config.toml
n_experts = 12
d_expert = 256
d_shared_expert = 0
optimizer = "soap_variant"
beta1 = 0.95
Below are experts of layer 5 (counted from 0) of a mixture-of-experts language model. Rows are named router (the router's row for the expert), gate (a neuron's input weights, with its number), up (a neuron's input weights, with its number), down (a neuron's output weights, with its number) and show model dimensions 256-319. Each number is 128 + 32 x the weight over its row's rms, rounded and kept within 0 to 255. Numbers have three digits each.
After each expert's rows: "mostly gets" lists some tokens that are sent to it at least half of the time. This comes from a sample of Wikipedia text that the model never trained on.

# expert 2
router:089096110183094092111084088133114125110149165168084123098144137170106120162194105106116142119113165149127071131151137176122119139178144111087170132125154151090086144105111077109086172134106148
gate0:043154130077170142099120057124128143109076099133135156151135118147130113123198082111133073167135132133119095102106109159118135119141188158139087153109128146134158072107047115161092139136165144
up0:063113079073145085162108139148102159134104172160146139118063135135121115122114118126121202178146145109143099089115107124123127120130164122062133171125177172171180104026118052122101124108110106
down0:136129183133122069123157181105114051159169112126083177120228143105129132140115108153159121131156095178141093102127130143099082152164079085145113153129142154151142107130176144100080149129080130
gate1:125160146069139124113108190132100121132123112072152150090159154142168113149096105161106077090144130127155132128111121130181140092154147107118125130115103133122127134119129110156128129142065138
up1:164084112150109150133176057083121088118166117093087123122141124135121114128126147164161131140101141080134153145161161154099130220062111095134117106139120099161120092154164153104138124117193117
down1:098108114115189130083162106132106081141089097192160128125161117175108110221141115132077131139167115140157147206136116109145181183173111185093160144094112101149134107179149099164090114183138149
gate2:141110055146180122118103079082118149149077090147122092154166175154128069124145098164175152136082085103151140132176128108135094173100185159076039117152068149094111124103138146133125139141143144
up2:113088170154073148109107134085116140116115084086075194098128138076104161083154114173113153171094124142103104111065130104151149121112145181072148096132111119180141106142195121169121172127170170
down2:112128131168115133085109152124111104141153127176153130181096115090083157060163193197127075078131097144107108177171170106132122083108153134135123167165096145140169099161074158101107084083136136
gate3:111145179062181101052131118179096069081071155160137098107145111127096142121183098122071109161198114101148153117120111111119059194180179126129172119103086129132132060114163123119130095146139120
up3:128094042113067120168079176127180129101164078122112079142136107071131144083125147119153109115158135134142096180158164100121171049125108096122130136142156152109177168174124143084103206145103108
down3:167103149138122169127156189138144136123111095129223070107134135146104157075118091065180101136169125147154146084139193132123141116159121191091122144130111135170182136140146097164086176143152106
gate4:094145188087165135160167127136141085165128121102014053101087095107141098130099128147164111130176116135108144122130135139214103129162180179147116076128124091166107128118120172124113202167119125
up4:102085159112130138176148126134124126124170083109062180135125172115107102176147110125133131113083094149128118195134109190155117135215196164134099132190141130120119094145134148193110157148060126
down4:151120122119136136121210081089104111144118099161132129130125130087161088145126113180158159136178178142116096128141170103143128126176168121078111087154118080138145105132142136120110099187132205
mostly gets: "|", "Succeeded ", "Preceded ", "Genus", "Coordinates", "MPC "

# expert 9
router:179108156180143115140116128161112144155115154152098133121134105162126150151127133115121106100167130157060093082083126120104067174141146163143064116157130064044125190114183087103221108127126142
gate0:127126101087152114084138097115153114151172093200138110103149170144129064142191045109136146149128149143095114111158130218111120104127140103180164125119138136143124123119095142228183193187196144
up0:100105108173116109134069099100085112111133136177131131136183131181159115106146088099131119119173152103132164146119141136079123119127084159114149133147113194131135069093129112191171206144156130
down0:162151125084095127097164101107099106081173128053095180148115153090175156072100198127145069107120088128092191098169149104099107112064172095114162158143144162084107131144144125134119064122136115
gate1:062127127117147177123113111104138037148102113107101127124067099117078144146164167101117085127103153123077121150132119153094067110175145170131089141110125143118131171136152153208152118099104140
up1:104147157122130130110123138093101127101106108105181087121078185087096193097132078131091080112094133069128111093123172129113072124156184142123058156114107134101125133109120167133131126106182122
down1:105169114109115113129114126154121116121063103178121127075116139126170146043064157112163096153196114137157135123120106146110155150168104147121100065190058081118156163116180199122214156090125135
gate2:154137251154163124161148118155171137169178153125133160100115165108114098089118158154149134096119117194130095076098164103102101129169209113196103147149083145145144093217208131149190109140114193
up2:061071043113102132129118165123170102116133099161126054139179137166130156163135146123086164161173146131119146141158166139172156143136048156128197173121105177123106174061107116114124147123138136
down2:121139092171122131116124072126118128127153130048154143095129105180138080116068124136072079181117111123134176143137030124170150112125105168046129165158140127116114119150131131135091101104108058
gate3:159148138140112152143129162168093117156105199109126180143143228114150183173130093149172103149066097127054173118181131140109159096199123130154107094143139106111147113134124095107102159151122216
up3:115164099163123151103126099122176119134156113190170119141084070133125085093133129135102159075127175158171131130107130112153089148050224121131124150148142138156150152137125152154118133150164086
down3:115113167100155111143099115136137063181166077157153177130109115129128118153129117133116134101075139140156070132141109134148093100136080148136114142143062123140124130107131132120093136075115062
gate4:099123164135115185127123122135074146062126152103144151206148171113142121165093161119150144112106105128196081086135144195088107108096171178160142150060045131097091108127130135189124147123104132
up4:116101169165184186094132074145088131115149139132102108143108160092113101129154127068110136111077077154203120136146146167107103143123173143141166170036098093124103147130138148155120146146075105
down4:118097160102122160117107118178096162127130112061184117108140111128123105156142100180124129110092090158145147153118118122127119128144144170112101092090146152025133150133173100178207077162138137
mostly gets: "March ", "July ", "June ", "April ", "November ", "October "

# expert 4
router:100126093232115067141100106135140171154112129095134167135088104026136134121149107149118093122022106144121126094158117082126179184149104109121094132068138133196170116135104103098078142131164122
gate0:147130125104138083182144122145148146063117099133062186092033124140158077135134129099120069139171111121145164182113149090147082160133113163164141147059113107100110162143153107149081101158124142
up0:077178132099183120046184153200089153113179145135128089145168188144097180092176139108127101126109128125110168131121149142170090150189137190075163160169148156112142135122112155106131136101112146
down0:114168184097090130120179107131122149105112129154219081131064120111087135228161181161080183104123111073105155157142152125158141105103100121149124227172130156155113109088093086116152092187139088
gate1:153106117120126095132106107134082099094212115123161135150143138157068077106106147140127112146117117130161143133118120111169133192144068162045124125151161103148153154199076150161153200130160146
up1:095089195166138091136076117176079141100174138101139141164128140101154143130104120118098107134124157107086165113106146144132130123138094137074113124149140037076113068073118129159092205114130104
down1:136116201131206086147103115132109134093112123144116096100181121127092098118130135145174120133134075057087144162126161133123082151152077109116145148161154084106105158124089150145073128164123125
gate2:155145082151118140164195083103128138133125118161099110183116131111164144119148135168156094114165099059156143093123134190150068151052137060163114195148149099149090174096126089086118102111137170
up2:095117124186144153107120154140107146200149161129163140090121134158105156079103133112105137127140104183122119143142050096091173075137128182142151094149085146092146067127091145164125133146116122
down2:097163119090126147128184146134154125176117143139104138130152163126164132105188100068120146109106102094068155132195096129192165126134098128115137223155089141142110126091119093125141167119171123
gate3:121158141074139160153087133156099161100126135124120148168158126163134115100161123128190159144015163203111105170114113092162088125155104082080123143091155102124189095098169156139126170113080146
up3:149127158127119153121127072125164139170148140105091196084095129097078107099114151130128108149082102097083230149118115140097124113174103119139152156173125131110154100123143099162096172140115155
down3:087137181119119125117121174086105126132164107102139120127140153140141082153082075117083110118161159130150139098167153129149076114097135137098110082109155132147128112124174130118142147127119090
gate4:128136077153100185109115109119161112132144143133105071136139126150191141134121086155081085117151139113079144166097112067146130170164126103123179084151159126150114076136121137136118160121142090
up4:168110148155125105158159131113100179120132083123146120173149136036049139143100110146162108162109114142138147118147140167116126065118142174091115129120126134138145177207157123134134124185149132
down4:098178097134086155130115142118150089171107144103122122109190135128104112092131156178176140161136153125154173182142134147152149172135117198139178143153190101118100143158122093146059103169110176
mostly gets: ".", ".\"", "20", ":", "45", "16"

# expert 7
router:157110086117128138085144126162101105099147167140144160163066136111131131171119144115116140173092108110192162129102065148134179087087121191107187157098127128111120152147098114084135123096136144
gate0:102083082120126136155115139102052071110116095121134125125130131130087137126129061116117117104150105082131103133169129176124026112145120109175126156131085125182087072126106140095118129136110094
up0:110118134111118118122106113152183189164147144121160152123148103184130145206096173133125105057082112143150148090136158127108195120084161129143147095156100146110121117160148082178154158180161079
down0:161164122066152118157215138147118137122137115111136093081135123168105133098117134077144105101152149149132109115164106164116130061084112149187129134099125163071081101200087136164123139108148152
gate1:168168086147149113181126127184126104072142162109171051203118145081103094142094061149154127131131126113136138132171132130126095150129168182128160111165164120163122113125136182113131162122126100
up1:129141092162141149115141160129156165167076120075129115158142161137117096174140085134124138108096070050121110124135180129121130143135145144120174097106123169123107150145084136077113102131112152
down1:124161120138139181166155104096144161171163144157181113139140117126143155121113157126161111104161097162117123075102142127142114072113072107140079138090144074117125182153147121130186094090137124
gate2:158128109054154132122124164138124148129153153119098126149140188144156106140127129122101070137133145104148069140131101130135054102124177124072129132133149089132153118167166112169118141127117097
up2:199120117112055113096129159139057066122128181097123116089166138114117129131127114111060052141143171157128124123099066136115114162134104155096073084128047131145109161132126111135146141161118140
down2:190128118088116084161180163162133147113160117078106161146093250128173183102103069127147062142140065183136178109067071183125180133152137144167110139123190150122127147098116112108110097114068143
gate3:156133069146111040149146105123124210115147130053127155071109098153133103108111178094145064131108146071113134092119152114080169181086145127123121127094100130139131137126128079191163126084084130
up3:135133103141143147101126169151159161171104162135153111154152095085148127099133069163114087155140106105143147090099132180139167141104148062102150066122093100146160142125095117155129165149146151
down3:094121120135121136187115110114144085104133097146103130142148135143095084203141117122135197147132152133169046115152123169089145103155175132103146133182126104126159179135082086133109153110096083
gate4:109103152142124149103108103147144101119068112102086134152125182098164085105134127064134185153134068131082155168197095149201127075125148124105143146116056117095121113089170128085098151108072107
up4:181151132101095105141131118148177154100101198085133157203137134119164120082068119118084153126149133153050131205165157146147079125111097111139115098176144132117170077203124174107158158165101075
down4:100072078108110143123234158165124147177131150148124135123101105056134199196118170165123120150135124093148125150175127070138121076087118130132123149137089167180160099093151097136097116131152120
mostly gets: "sp", "ec", "ob", "anc", "ret", "ip"

# expert 1
router:151165131085095103148220135149158190130044094128133150122158122122128116113086145095077159103141187145155154088160139076159109155076066149110132104158161132126177140121123156182099105171125117
gate0:138148134122189150145127120084164129125095115131155116152134114153125108090088131163094103136086125173078115071094187102110143084154138166157088180135113180122148165152128105171099135150129175
up0:133074069169162154123138114113150167136143134111132127121139192146121061138098119099124108102121137157100077080121092101134120171092143137122147101186156110156172119149171116124133145111122124
down0:116149130191168085113135101084135142060135165107078076142174112147077138128120133131109097151137171108178136122138125166148128069146084182169148108111063126112120094134123102132177089034095142
gate1:158154066215149117142132230172096152169103123051152123153118180106133117103111134091111121074227152089070093077151150179208094126150131180090095091097081136156199065132197114145134104132111156
up1:103131097211153094156109181130111171070133163054105106169085182175100133133087084080153115110146102117121129112140169131171137131221161101133121147065118095164110100157205103108153169142177161
down1:121118117129117136130118129094142135098078086154112117149147093111161185106135128211076172155155157095105050107106173140087198163142075147117090140115136155153198159123166118108109102133167188
gate2:168128124111089083140143107142193090123108083113173112155078116131066149107130061132127125128141110126162120133120173066163086119099180146084111098106139123127114101102133119123146091150103093
up2:089137186152157115092136145147158161115102150083092114092152168147104182123154116083142126148097093195073083100122153057147093116101135117127131116149128193167112182135106092122182038141143129
down2:145120193099207165165123147186090126146073154070083094059122121180130153218148109122126156176069063178129134131108132164078147079130181142162101132155108142164137119063152145115168127113130150
gate3:112170091142158119122146133080125150143109126150131152134151132161134112085092140130097126155099127126111143080110128105152166118076137099081132121120195077121126151147136117155148123122140103
up3:090206088109132185118121154110202030095137147124125121137152042129203091079127117132110057119135150093079099194110198108112134138103161082133114164137139139096128142062097145096138170165116120
down3:088123107135131158171137141183169107148109120090136138114115117145163171117117111136126147117155099130111135109095116114181108127118151104100104154143150170152117075122129175095148125203132149
gate4:150132173128137128130060154148163103138155180102135178086153109169158161133152171129176138085160055098146104089087197122093156145141134087170142151049099137125139147109094154124129187123134119
up4:160084129080132119149155127114150158106129113066140139139103112160121149130135133110136193143155124153154138105148136135125132110151170115075103105093094123126114072100144099079128081159118160
down4:165149108125086134102099116197121117114121127157137134080107145113141118102127154131108110109165122200118118106119110108084173077149115074116169088135093093114105102183168144132100143132120147
mostly gets: "LINEAR ", "sound", "—; ", "civil", "±", "movement"

# expert 8
router:110165198192110155102126135132136183157118109119128085053110114116155145131185126171151113155127095200089096122119150111156128119106132085140108132162202136177126091177163171113152107128138101
gate0:110179096196199120164106120110141092105123127116143119142104132099063115114137087090096146175128150148129140172089102083104107148195144096110129140084165125115092078152101131150150144167087162
up0:146074126129101118170067056174109118130137133163170128102171091091190177103179139084150101090082162128154126119190089156114061075184198102112148121130129169098108153158150131095166171109114143
down0:079090169103124092169121103161119123115147136131123123093128109117141188124165112155117138035057136107172128165081129094152122104169181125114134097063145098137111166155084070169151130043184180
gate1:074172084137153129108192135125119156154181117071118197096151088152165115155113136131122115093120148147140140117144076138155068174125142103008113127116155075095134098096142136118105125141111100
up1:191091173088126086151088116123139130144154146127128120132133140086128167091224152132143175127133090135144118088150149162139111099152095114204111136140061180117098140130223153089104131158118138
down1:116153138031177102195112121158158122140102182169131106115119139161145166119174073191097143182119132079108146100148122149157162143129139144120067148106132153130110106124109111112122180180148083
gate2:058068111129107092156143148102136122110095130129145164123117091144167140124146106082115128052060129194117070086096113130092128173097078148099125155136122167144145088118153099083137099109196121
up2:094111118143121157119137156121138138120104166112107179180116074139145186133215172081080113096153087161103111081126144134137156194108123119094116122129121142173149144133128068129089112109163117
down2:125139108082152114091107103136118170143121139069150123131058170129161169164171108138163188115218096105127136088111088174140089087121143111150141109117109153042125120105090150069111108134188113
gate3:112081187127096131134127144124092115124143128116178086148131126110173144096177087148145155111097122159148141134075147188117136117113111086118134177106189110127082129120104182132114149157099132
up3:115109140121099120110135138093146144106141137161135094111080122066119145096136090131130138099049102172149107138108172161134152092133077102136111158163095134161117099139111147187165137148137098
down3:154093167181106065112125127142113125099097097134166153169158152149128074163171095131123200166117231158116131151116085118073141090159101135130165129123103103127165113102106131081168142118116111
gate4:113100161089069135122193089095103138125137119106131128077082153122055104134107111146157124121122113110087080152122151122111138114105157098176117117132092102090059110110096149133155096130057108
up4:126101120112117137141092140105106091116103127098116152053122150105124142089160142174137092110094085125057154124093154156127106195099117047130170172106151096174080056195130138140085145122040079
down4:166094116096138107146088113071186115166108144098108182125134092115115111146080116101135120140135156120103104140122181127068119202249117096089094091177128130093086172147144122131057180095133119
mostly gets: "Mc", "K", "Kh", "Z", "Ch", "Far"

# expert 11
router:104152114110182147122108162039198081138162145117144097144122099082126156035132139143079135137169142139115124164132117104128079095159098152160137150141127149131165123077150161141192156143108118
gate0:162108137134123106139145080139126133120096103076105148125135086166091137165115135084158116101138088110100119208105150125105128122101126108074037110136100107157155135140103169111098117184154119
up0:141143139153114110093144139183121099124084079111107101113134149093151126161091161105138170084078172148129177124125145065152107135128126074137160128088169118190099110074163144089134097127128166
down0:187080043119082111122132134139141149103123111117160173101206171175140096167157146124161146087148140126162136153057103167147217121089066122085094133070115124153165141149109169081179085080131121
gate1:174171147111129117122118104134192159047107178147100174159091142119188160118138105121123112130107048168139172161147083105109108104126186168198142129188142109125130129167129166097209133175105088
up1:143160116132086143170128122079084095192102137141071136107082127135146109125103118129156133077151155072130067118042079176178129128146113111096141113152092138108119128112129118132172104139086140
down1:111103146114175125105114138131146151119177117157208101118173169123140126104106111112130084202096170146135133086069132121154160087132067159085159102142141112113151096128106120095132126079157154
gate2:142131122106124063175167119113194157098124158120055142140175126063126152119090105178134115170093148097078139186134141125081133139136158129132079118175155134021120185112148133122193121094137127
up2:062105102117067149122094084067131134118152130084137141153169112130145192055163083137111160150091087157176143147048130142158083095175121118080150155148167193083135100081135124076183161142127124
down2:128147107142168150117128144120210158127167137175152110202110164152118154138180115151061119124106090080090106095157140108129119133139125103106137192162132122029128162151152155070148128133098117
gate3:126181188139119196078129153150152121116157111090105175115172086173120166103130152142071071162112146183142173128134119122115115136161101138118124180129138113113120133059120104082143150134064141
up3:126137110096070163083117182128174118084184150085138166093123124083165123127154100124129149168149134217115102211094144111139111149146125154123150151127095130122130105144159118104157154166107154
down3:191116171092121096119180159120131116125091130159126127106155103107109103111149160062117169152097135058115132101134154132127067099189153152131121105094127099068090158102114116134124172156099146
gate4:124177075161101148164144129166134156093110141163211126051045175125122140142112063128115144132107114148113144110145119147104110119160126184118160195171128122170158149111099064094191136100135113
up4:060139171146058107075130128208141152186122112075104127140137094114133153176142163077092138119074178110123088136132175125103082094135121119107146101103097137225093123102166143125105152114144163
down4:123099129110133154142195154153188109142148118140169135173142112093081139168143131182133120094104105177114123099140160085125126127094107117107042090121126110140122145098115145118132131126070163
mostly gets: "for ", "during ", "including ", "against ", "into ", "after "

# expert 6
router:150144099085107137135118124039073102124117105117144099142156159171092108106076102081180117094170154070162134156124142144081104154131211109096161077097133175169061090109090152157112161149151138
gate0:107130148176181112160104140114099088153167100109154109156142200122051129187120218123121128158154102095136096150170136093132101145113136110080129107133125176180118110127117111135119132134130120
up0:135150067147129130141093108152124141143102171129149123102099111130098069113177138127077176172154138122139093140165206136119176064113142073157130170169102143135099144150115170093072115163132150
down0:124149134127132149157150094195079159087066129082134159114141198168148085110051116233120151177171146133146109176121145117123116157085125071087140149069026131162126117185169144129129162088123151
gate1:097153163083135130201124145135141112119113084178144127165062085173178127097099083123106171109137139125150110099141116170084135155081169088165146097064175131147118178122165122108114119129183066
up1:120157062104121153180111116111165090197208149049167159113178089108102173121117095099147187153145150118109135139160121132107114141167095126176147215143110154111095144136106141049176147106129140
down1:116168140054133076092099149157163104063087157132200139123127162115154103156134090152141143135061164154177117146076145138075145169103122180189093223059141117114113135098136085107157147080193160
gate2:120145175096117081120129159142090170165204075107144070083103167154151096150151099155107096131200156105119109109166093200112094033130151133087178139090121092111120074076112147171117164096108135
up2:099180139100093163081176105122091186133090072044163135066127126135115144135088093121140113147180110100083130161116131167140077068185097073100170159173085154132162160096213120115126087112153065
down2:078180153218130169115121119103144086118148134138146090053116122090091108112133112083168141145126102164123126135153086127102087107075127247113190132100072119204100149092090102123095107082117128
gate3:139152172094113119127069176117124101113127147171122167132176088152132168129059146178048116127112149112128111079074133113124173075122148149133119118077136127114139124106187111169044155150114140
up3:163129129181145175131053162101165194120141153128184081097108104089145117144135103111105081120108130148163178135127105145112172131133097111126116113144136123118178091163151146123129137145130140
down3:152118083170110126115142134119097160150145164158161168119150184106170185122105165182103027094116112159117140145097122118183100113092098107154056132083160107157133120094134138106173170102154139
gate4:132155114179100107120102099089127187060046181200143078174193121120056056135110091144041121103116148122115119183185174144094097150165108146151099078161141140129141138116192107177151157115164139
up4:142186178112135130100144156094063136130097180169142133101111171131106072132069106134067095105116141096146121170149117133196119105150083149108164141130150105155170127082197123149111156178129108
down4:179140140105085109094152157127116128205135126071158125158167119098125109126155161109215042136097134136071164164052142128137115121201143069123173089080092128111170143149184093123086171122089117
mostly gets: "the ", "The ", "New ", "American ", "British ", "US "

# expert 5
router:108112138057167184164123174176136075133156099135107140124119094122130114126149150084066161046124132107143159104111142131157183106115084149133080160162081093104150134139151162172106118078152118
gate0:131105154133131138195120102120092196162134197120126059118137118047085146120110151123138098127152109136137156100106119209118098179148120079140120148136092133149132145122106116123142152117176086
up0:151142131130152142186131125158112147123124177121174138074135170114145157165123140136144042170100134101110095132161091144123122092143152055153107171153101151135135095108148107169136124162131082
down0:157142103080157097154098207147127070141104121106149132112160146155136126136173172115126158129097099121072100143142176063114141165112137165131107162189221097095190145117177157112080119115083144
gate1:127116153085105182178101146136182141155171118105114103174097083100158147095121063179102097061134060124092071156103103119153134135088143166125093124150176133160088127089177156147109166168159161
up1:153153101212131052169201119164096131158132124152115145111164131171139118131116139079168200191145134126145100101131109132144127157165134107135131098164075151092174082188110112084186119107143075
down1:109116198153139132119087168175127121110203113138083107130124073125133123123164080037138133136105103144135132125135078180122135132137117126209125130187101143155145074158129085105158143135145121
gate2:125146099104159104146127164141121098129133156165106130144153151118094114083162170177128123105135131152147129129130114115140054152191133150195113117109178134120103118071160126087172149105099094
up2:117105151184119130107124101144130093151157170054126080115061163144060142108121140127163103121149155147166110166133108173158154112053142173120075102182153152129078101106147105126145181114125119
down2:116176167121189120086111172169106123122134127168106091113129094136164144150152143094078147122140166182127150101126155088140187063174106107110132116147170163106111120130135121137158121081071150
gate3:079158157103126070112139111133098125095141064153147179033059168109174147148097162086144125084130120059119160121056100075125078075188132116142066103123168134119144116104115097120150157131108141
up3:161134147114109123094116143120151137109117105100120103101153110190184150155109085130136151117146168136177077132102127099172151161160120122120111128123164133091080082138147135165105153180039083
down3:117153165041129115153096134141111092136128122082164099123146121064096138126120180114133135133129151108101146127098124145118145172144151114121109074162150185124136095123150104046107152039105077
gate4:097121091160046129144106068114113166110197146097150129092110125140116201069101126130125126126142155190107132154064071154104082090148163140153107090144127132141163135104148135139115083179118149
up4:109135044182022145095107097146144116126181137110148160126118143157140195078102120129126118133142141159116099128105071155107061127113164143146134127150164135072124165092119147099066054161127139
down4:114103119136122109112089134051116135181130097145114099116084110113095140130177145068062113138157097190198101140120109132162078132100130123101182078095101085132152097192128121160139123119093089
mostly gets: "), ", "\", ", "=== ", "', ", "= ", ",\" "

# expert 3
router:099136151140119156203116124168102150153159074154201171150183131128104139127138102078153100127130162111129097130110123145108176092169102054158078085176080133122181121056101114144068092156126117
gate0:136086129119110101116090127244138175091112087155144096129131149136103152117149097082103123108149170096111204166143087136146192178127059123112112171095150133153148160127118135114142119123125185
up0:153114159145134170090105080239174145136143145192149108162131119113118169115174058139122099101136153193139139160167069103217150153124094131097095117090072167149085124124146175132126135062166133
down0:153110083207086123075119141088142099090088121087152181124088066129142139130136170121118101103187210132166168139094109129110131154105133138148102141149149075124173128042126166105078219090143099
gate1:127122137123198114111117124116083110144097133117120117162142119141115185150120129085158151068070119088075129102070135105176129106112148100169111149109099123141127180122150114123165147130114124
up1:095125157124136164092098172082169120106184160164129120116050135124077130170058082197171114128089154135163126153140120088137137132171105100127147132162100152121095099099152154123071133127159153
down1:128145144181104111112181135140117101120107090125100128130145153161159190102085196085167138101099194102149173144136202047149125139129137093151113122151107149115131130101130131147089158175177097
gate2:107167133168155180140183069111112148150079105127054062157114152136168109097115157088130055043151174107189138137188208114131126122150150107098210171140117164128129132113127151092133141146098158
up2:103095132148160118131142127127127115081038137162177081114120190086082139125148141085175112159075116133153086161131157125148096123135139126119177163139092158111104179075134122126100095117105088
down2:123145162108111126141146139078130100085103093159117145115166112119113092094117130131120121080083153142104098142134182129129138082142149060156117119096093116116127068160155123125090101125148115
gate3:086137150089128146192178072149147117156172120079109117147112165071151134174144113129157145110155102143141157135098197096153186126094086099147114122176121126100080135162137120116105119145104192
up3:176196140168109170055133201094115157147117170121160139150158135204136126097174086099129142125136178104154166154144117130031090127105067128169137128110122162123144121131147139057103069141089130
down3:067101079127113107197041134150164148140108092121157138149152130152123095156205098090159219149112111139112075202103139147113090124117165137097066134119127179171139179095088155089127126181122151
gate4:170108098086098180158099110122104099150136166110112181165165162160117107175102153092079136035130122088082188125139120141157152046208128095154071114076133147162143114102177106153136173158125109
up4:101112133072090168112118107081121000135106104132170117178103185138141089105115099093112136087193154146149143164083145141116182073140160109195078112100144159149164131083114083124120137116132125
down4:128098084110087155153128172087099157137151112128163153165181104144117088174132096080094150132119092138108088132128152092175125158136095111119061162120148089152113168127129134112080178159124102
mostly gets: "\". ", "York", "City", ".\" ", "Street", "berg"

# expert 10
router:131121109086113138146168115148164104105122159094159142187084155142157108125076132128194109156159180097110160143164130153157208141168114145132139129158088189151170114182127100205168091120113139
gate0:080151095125147112105095143172146117111071101120152169149136149162133122114143142106079116123119133198085129117134136070138141153124138049068111146102090111103131123155126124212101128153169095
up0:124090117115093118149153150114136092125180146153113105107163113119131098161114163080134112138096081127138125166047086131115098153107079160142189180144151127122076094093149047065147084092162132
down0:142115066157020078129168094175157145121196098111143109150149117141110110104169107138125166127096123149103118100128139075154183166159106161172122106136112081072118088132073110145108169174106107
gate1:099101171144157172152130126130136122131141127156112100156117122151170116120104146165148166065137091149115151127161143103140111119160135110115132182186120109129119137167082133093113157128058139
up1:140160165162188138099106106139135120062126107190148099144118115119249146142057132157124141139106109170113097135143112067152164183139153135092050172158148134143114129128122082146095089156129125
down1:169156162120110118200146094117178087138114141130153150114107139127080154146171111132161106165092086085107069131116106077133141092123121111139105105132133107123067153176084124119163169127100135
gate2:105135107128134155110075162094113172153118209152132098114140153104088139169116127170125071164150188120139094166101127155146162103222168141162156072130110106111131033123181130036149091131117104
up2:166123128138049161110156113131133122133142152156135136090135148134128138122080118135056155171123167082104095164101142121166157152159173119155062157150149113116104107116129158161094020093145138
down2:142122172129140140096138137084120125159142118124168161093148154174145144103128142169166151114127174144114131137139093122110117152137124196031117126152145107141143140103077116141089135166119139
gate3:141158137145181165141205125147160124167157148128116129110167106120133167083108090134127095131106192155122180097115125092120072123106134132126183183184113069132088094145096090135135101169117165
up3:148145149097116128143122083133138148154144144111139089102105113105131117127164104072085139108152127178081109137073178146114102105083100103114199146095150173127134148150143117068120138128152095
down3:112118077114196058039215054122085106159122093140082108142102103179138139090094080132125206136169152133170119179129126192126114126068181109096201165135125091139131152137162097158040100105082162
gate4:139140106164138153094127081099191109118091150109096070143157113115156191106090120110133131141186121114099131108093096184087122148126116099124130150128125167128086145150114131170178066113074145
up4:130118112125109106125138212178139082163147157110167143160170121119151143168112135142097122162129184164198132134184079112129192104140096118156103135088103170088153082126124158143150158094105148
down4:155172074146094161160125138134104115132063072114134145160154130170076131150149217132135143146165135124117103121079151132128129143143117125110133121098189151157078045196157163099091130093162128
mostly gets: "film ", "album ", "ations ", "Award ", "ics ", "book "

# expert 0
router:154116146174119112114118140178129164076123101111074081106169166091146130146115098200170155112102046097140161152133156133096097097066169067144117150086110071125037130148141150110098128138098130
gate0:125193142133094098147119093083096093113195143138116136159139107153179127159127101152129139122178102130112088151014119127116123041131105082121164076124062121136202166122192122152157111124118160
up0:189148114094129141196127110121131083113106131069082142127090098162093112108104182115139111141090098113100128140139099206081096101146111153084175170168142158149175144106138175133173097114156169
down0:154083159204085170120113096069126149124122143162148122155131100185169091110097120129106116108129124087090107172111160107108154123112118110129109083151191125166096076138134165129130154147119079
gate1:161142160109084118119109113131055096167116079123110138134090124113170123079176102133078139078144117086047164154097129090112144136128081150107125123168156125153210114066104080103113114171134096
up1:138146111076181225101124114172140152092095101124110150131161098117111140134102136094113130170106092157126127155161129135124107136096165173151099156042081120096154115127177157144187150109132175
down1:079137137153174128094082122104061154177124135118179127138156145061112172094145164110062094132119143105158225135156107146121089125157094116063170127128111160141114148115116151125116151091117085
gate2:057080151055140158146158104115124109096096119099091096133141138160124135141143112116131153132140050088147102110114103179145100109110043109099123146122128098150113125149194159093135147106107169
up2:212149127146090123137108088178145223118144108170133129188135139093136127106110163108098122187119167156085102129150188123130140131114114077120092155143109145116140117127128109192159113172127104
down2:136162150116128176132123130119105103085112107107093175110142107053124123146089112110176160093092053159109121070091113160070137158158111177113123122116197142123100213109140142124114147072117098
gate3:134084133110112137130137182174183151140162146141133139166125121136133083100103152119119096079049110074122137120144097118051115109100099096118172157156185105131082146122070130161099127085164135
up3:102143144126145175130169092119166159166134132139137179095132092133143126101104166115105108097103163079097147130149161123122057128097122127062147154148178160119103121101075191147130106084188131
down3:155090122105116163141129132125124134120132114093161132115094133164138117131152132106171126099119133154145142109115145155132157073139118069142117147137118077131110089115082140116138163143171165
gate4:080159111092108159163130102110110145131146163139069173121105081082082095144133114111105174153146110159108168145114139093096119097115127119122094250140132099162128136114090156096105094130097158
up4:142110069157144152144188156135137108144089130151116076086162173161135168158120185121160122103073091088149113078166120129114140177176115120169174052121137160110095160211167148115126128144127096
down4:106149104094114150113113065099124139174127119078126097146097091131106096204193101163121135135127105091113125185174096130126162107111144124098120140120105041116117137074099127157119077135045148
mostly gets: "not ", "two ", "but ", "been ", "other ", "three "